From a checkpoint of a small mixture-of-experts model trained on Wikipedia.
Experts: 32 experts in each of 7 layers, 240 squared ReLU neurons an expert, 3 picks a token, a sigmoid router.
Training: a variant of Muon for the experts, 415M tokens, 6336 steps.
Below are experts of layer 6 (counted from 0) of a mixture-of-experts language model. Rows are named up (a neuron's input weights, with its number) and show model dimensions 240-287. Each number is 500 + 25 x the weight over its row's rms, rounded and kept within 0 to 999. Numbers have three digits each.
Before each expert's rows: "mostly gets" lists some tokens that are sent to it at least half of the time; "comes after" lists some tokens at least twice as common just before its tokens as in all text. This comes from a sample of Wikipedia text that the model never trained on. Tokens count by the router's weight.

# expert 18
mostly gets: "also ", "and ", "h", "but ", "H", "& "
comes after: ", ", ". ", "and ", "but ", "well ", "as "
up0:529547480483525521497520488483482499446441485527497502447505549529549499497494538488473494500487526468468499450536443489514431462514513509542510
up1:476518532509515514468512461481517500477459522532485507484490498489466491506510517519489540485529466504484523469493468483488548531514500465533508
up2:514484508543547483515490473510471461497520515506479480478446470493509496494491511521527483538501519537503453506470483550506551480485520511483516
up3:524546521457505518493507504501524521522505511450520470482567499476487476522459505495474540497504530492479497522536488469515479485440498542517472
up4:516531504514542458480532458489506538488491486516465526452476492545508507566499499510516512566500490528515537495517499496458551514518524470491442
up5:519448453458465484516492494497497511505510515513503486511505477524541477555522487507421475496484484501501505505532542494514528519511508482494524
up6:509523481519460517498507504489498481506515486523536497525485456511479509473507520550471484519487463537504485544488521542512470458479519522496476

# expert 30
mostly gets: "by ", "Born", "for ", "Genus", "Website", "Died"
comes after: "\n", "- ", "=", ")", "known ", "part "
up0:516501494466490495502486534475524523495534503472472492508508534524520469497512522516527489497498461518551511485494501470500537537496493517513469
up1:498529447493482472487499494465542494469466440480478486526485542545447552499494482485495470554508534507499518534507519509482503478503456515493522
up2:502520511529489493518521502491536467493542488464504513464510511529501490526483495521470494464514496448451512510472525522494504494480511488523477
up3:451545499471528449486437520483491493449501497550483515468545484520504500531481490461479554487483503495477492505477489532533474519467480519515463
up4:515465460532508470474519485483482509520536505472511513483534523495496531505491509513499510486499462494543528480465536471513509511542496485505480
up5:493499498537497549481541498467484519496498481480511478513488532477577516475497486526499522544474502465494484497511555470484517494492453514521483
up6:504481514522499497495510511513484490495493507475464531514523518550493494485508516495515502526522501479488509480477513480480524506504562526544476

# expert 27
mostly gets: "201", "200", "199", "197", "198", "196"
comes after: "201", "200", "202", "199", "–", "198"
up0:500505488497456492537466478490531494472499521484495525468512534504552475524531473465506491527440535497507491516521518473492515455479466495521514
up1:504518503476506514474532533497511506516489492513485527532512492479556478463442500495484490508463501504491509508462522547479512514498491497501462
up2:528480511495482541520502505528498472522517504501498515522495483515527521504537477508492517470490479527461476478519510496480463489534518513518530
up3:495507506530500546516517525501494544478489522468494525511526474507496472436457529493499461473505497492490531501530511438518513451468507499513504
up4:553524504447498441522506471473536524535496500536458474498488451495489524528486559500495523509521510485484442497494502499518548504499495484533489
up5:494428536478487525514468477524464489531505495509480535486488469493474465485477503479504472534496488538488533516497470482572530471490481491517517
up6:498518555512536479467519509493464463522475533523493503493482484519466512508464475507465497481471488507472500478488508530505474519521511484460487

# expert 12
mostly gets: "\n", "\n  ", "|", "would ", ").", "could "
comes after: "|", ")", ".", "==", "===", ";"
up0:521506529487518490517517520471501460489470503547481517495495523503476463535526525497537515496551515502508491488514505506503515513497545498513463
up1:482498481524477531490492540476545505483502488518490466525477477473545497467500497484511502511498522512472530543493531489503463491503524536490499
up2:522518461467481509531484495506472465491482513493483468464479467532501541512481482513484471505483491519472511516489517517517488478461496492507489
up3:511512494489500508478531500533491495493477529523476548516507497523546479497546511530518552486569523527533498500472498504469531508486446501484507
up4:517472518534495506473524535502506476534481499486470543511550554480497526487541554506513435512510476518474519542454497511506537513531487527509468
up5:545457485522534505503482501503479485497462499472489525527503445523469492489475471508526539485530539520500469485496524503474488487467484484483463
up6:502503460490507528495518538499480489494499517564509503543464507477526487547507517522499540489482535556497467524512495454524517528549519473504459

# expert 9
mostly gets: "6", "3", "201", "4", "200", "7"
comes after: "| ", "(", ",", "–", "; ", "."
up0:546499537506526500514462511550535489502519536446473525514493464473520487471504501528517494498537542491480515527483488498515521476542491488525518
up1:489522472517538463516510483530514510497499470520499471526497487481496539534497509530527511521474463487508580505498528495466525499484501502492504
up2:492539555516492510458513503500501468487475520479502516506474512492551487510457531476490481492521502475505535508489539506493512526447500489473451
up3:488517473481493498534497477497502485499515517514534545490499499520493495547516526522451522471478488520513553468492498515502486488488484541511476
up4:500468504534502458509459504515513519480502524499497491490508479504501497516508535511478523497494474479530560518492507491514517494482501505479485
up5:522565528490593536477463481484541506495467491468499527529527514457515540518503495530517507469503462473499473493506520493524482492512462507529492
up6:517451516532501485469491497485538482518512483488489553510542508507514523487544514470547472484503479494552471541482487501526500485494471494513543

# expert 15
mostly gets: "series ", "group ", "title ", "area ", "\". ", "service "
comes after: ".", "the ", "a ", "his ", "The ", "s "
up0:472514501499504525489499485492468476517502506456516480476484491493490508524524517545530503519501500514568519475489473486520487536502465493516454
up1:506532493524508478511517523521502519529482486497515572469536501503534506459535506515491496484449529495520494499476478444486521473454525486521525
up2:486486511507477521502523485507495469498504519477482529453525563502461484499471493493492468504507479479490518544486502478507537467534476487503566
up3:485493477460492494518495513501516490474492483477489490507435496522532503522494527557444493480487512523510492510471515483489499526507504488495532
up4:497495512537472510507490504508488516525578509447499501447515493510537507520509456494503520481490483462453544519499544532474511489455493490446487
up5:555483491460509476536470480499496521497479464501500523462523487521513489493474512514535500493512459491531492519529487466524514504501508511479502
up6:501442506466467514507525479501486532498493518511521502553548489527517474508517453512489453477537486498546513441514490528504469516489533480470487

# expert 2
mostly gets: "== ", "=== ", "However", "Har", "Don", "inter"
comes after: "\n\n", "the ", "and ", "a ", ": ", "s "
up0:542478491486546478484468475556455453509501505504527499480533498471501552520516485519545499481511490516489459494510495518484470511538509449530519
up1:497486500517485496472483454479527478528485484482501507488517508468514499490508533478528481500538484501499490511505534477496528473476517503519507
up2:513492509515469529488512510504510487459504527521522497520480466489523526528500514491522502487483529538479480510533514533509486496494497503483510
up3:502528513507492528516480515519501532482477497519527498548546521490504512509523487463503503468516458499549483510523555458531466499492558579512508
up4:525508514473512520480500546511528511521516491532509497525547523533527500496495490474469525500525488440521502474514514493503474474505548490480504
up5:523520556507481558517472494515509492520519500479473518510504478453528445484498530472512471485484456500469520542520508478487502470489480445532476
up6:525470512490546499486491491477470483518519492492512494524482512501482465496489501477486476509536521500506473491508551530509479485533506529506503

# expert 6
mostly gets: "who ", "He ", "t", "This ", "which ", "She "
comes after: "the ", "The ", ". ", ", ", "that ", ","
up0:504488517532540496462494521462536524524525501455544500531538502522484488500505517512501512515508482486482501490474541539500451467513503552444492
up1:478456479511508478472543469450480501507534463503526496532498482529482534530511505482529490504496516496517465495503519517525503515492493516493526
up2:477464509451502493519498492498477500499548468511512479538515475534484507492471539491483502478528464507531510476466500501486526504498544484508449
up3:507515499497507513507541479513463464526503468491496476499486513482473507531489520474496493526487443484504494520545487488473492480477531491498516
up4:509493475539469521501473534504493532541507512510532521464516543492500525546494495467488486517474477507469513496488466486483488478501508465496489
up5:515471526507512510503457529527491493469524499484509512494495509480525515475535504492451510522508556481469531484482524508502483492464516453529474
up6:472528455458480555448487456465521489480520507509481474505491519488518486479510539520541536515483483518498500495533514469511457493489508547478504

# expert 10
mostly gets: "- ", "Ph", "Ge", "Ma", "ph", "Bi"
comes after: "\n", " ", "|", "0 ", "1 ", "2 "
up0:533472524522524524472491474541505522519510492514502481506516481476489515525530490551536489492514500509539515470513523505530503452503529510456521
up1:462503519499556531456498496511503469459478497489524512509513521525448498493537502476460491530499539531478462473459503533477495537464451524465444
up2:521473524510507480523504499476510482467480483503501545487495503504531472539496548493476506523503519529465466490480558492501493499514487473526458
up3:479499536513516532523461491504506481512492506525488531498494472475530542543532508527486499533455482552520497443466504519473521519478487508463567
up4:483492498481493473478455463517497504512469476499472477487549515493511481471503533499503486473487534501471510491485509477471470459465542516522500
up5:524552482525516514525557483534493485455480505526538505507533475478513474532489497466497500499482544507524526501508512519525499458453531538499525
up6:520485496521524491528501470511515469490494480476535523499536461491499549468519475504533512483540525473500494502467526510509494487465499518512503

# expert 13
mostly gets: "the ", "The ", "his ", "their ", "two ", "first "
comes after: "of ", "'", "in ", "as ", "the ", "is "
up0:521489487499510506512490488512490495513494478482476465471495522470484506494469527504493527493467471489536538511509530470558529533486502479490524
up1:507510512499465499506532515505468488496488495494452516475497503482450490458537540442448479503463506508454543550524483522502478469495465484477465
up2:519498485471521510511509486494501515473505457527533459518506489474501519518493465474506470509504440496465485527514492471451507490479486470476473
up3:502479495496463477505512506471498473511472501503516491506487508516452505474490511469481472525498493488437553490490484493499473460534514532514528
up4:520511453499539514468513487495535491457544493502470462494489510496492526522464482510541468510494518519486524468499469516489501491482487516540512
up5:512501542477470475490545490476483484496504487501498519506543492459530465525468493452517507482505470495481510490497504472479513533483493445507491
up6:518482480515493518478516551482490510533486493475532495468555487497494457518482484481497506497500503512458504476495523504483523503526475528531523

# expert 31
mostly gets: "0 ", "14 ", "1 ", "13 ", "5 ", "7 "
comes after: "| ", "was ", ".", "–", "to ", "201"
up0:508457541523443483481497530491512511473437491472555465505511484543514496508483528537499519525503498497532524489470456479486511472510460488470464
up1:500554499504523470488508492509532489485532540503543484527515515498474526495512486524511511483492479523513521477503485536473477493491507499502524
up2:523506517519538488497518479509496493544509530528485484485492504455483494504458476550519489551479492503499505535483508518553496486516491491442505
up3:499468490481490472523536521515492512545518503424505470509522500485524519512517447467456499473505494499499500525507503475512485508526507491536539
up4:550470497505475496469499497480515522489496471532492563462480527502482500471484511460495492461500459506521468496468512505464501514494500515521479
up5:472479492519477488462545499467487520515529510523501492525467494533531502458439517474483496488490471513533518515497472506508495553525531510487501
up6:495521521496475521486520464493481468516502518482470473517501501467508479473456486529495464513509491497512461504540463517519511458512504530534480

# expert 5
mostly gets: "the ", "The ", "their ", "this ", "his ", "these "
comes after: "of ", "in ", "to ", "for ", "on ", "at "
up0:474504495508501515441526480489506497517522494516471470511489460477494514519518512516498508492521521507479493507554436455487547497484526506528448
up1:491470475499513507515497543479506475497483512510474479441469509539494513484512485491489484530495491474489528493530499510489475494494478523475454
up2:515510510539500505464475486452479489480543472470515512506502492561513520471518496542537521495490509515506532490497541464505457507442496525504433
up3:479519471514487468545514475492471518527513509508470486501486506521476469488472496523487448482495505500531518530503513464542456535507485499530466
up4:497478504507508501501466483479557551478525464512501505560510531493467479519496539521515449504517475520500471522486494504473482478499478491521497
up5:547524476459536525493515472490469458461485498494519487473480523510514526529513487504523522511510480509527456533478514474505510498475524496477504
up6:524460494500460509491487491487486487523503526520491505540496488511546480474516520497499505503554470501473490522515445466511496499486469485494524

# expert 21
mostly gets: "|", "| ", ")", ";", "—; ", "–; "
comes after: " ", "\n", ") ", "0 ", "1 ", "2 "
up0:478506525517517479520559475495536507525535443465442515475518527496531448515460512502529529515448469484467466497537451481472487458478501498457531
up1:482491448472514518495498524504537505556484502507455489501490505491529484502482488496524537501518507455498470510509492507516528475482482515511490
up2:491463486509487504458512469532488509508467505476524471481485474517491481490472504485493525481522538555513461490541452489507452502484525548478479
up3:520528432526486509472490485492514480552519495463500491520507473558503478502511473524497528488489511467511498458520444492524542521503500473484469
up4:509472492512451530468507524522486493517509507511474479464468472461504465484462484514505479529505493485482469456476495531480449490504477485485527
up5:504482530505496547473534505517453516498498541485500484513558461458517509542467455463482508492524503509513470505463538506500448469499491483475473
up6:506507491535487490519465506487520490467491486470441482497532470533510540503482492453493525447527502485475488517521513484497447494528505518486474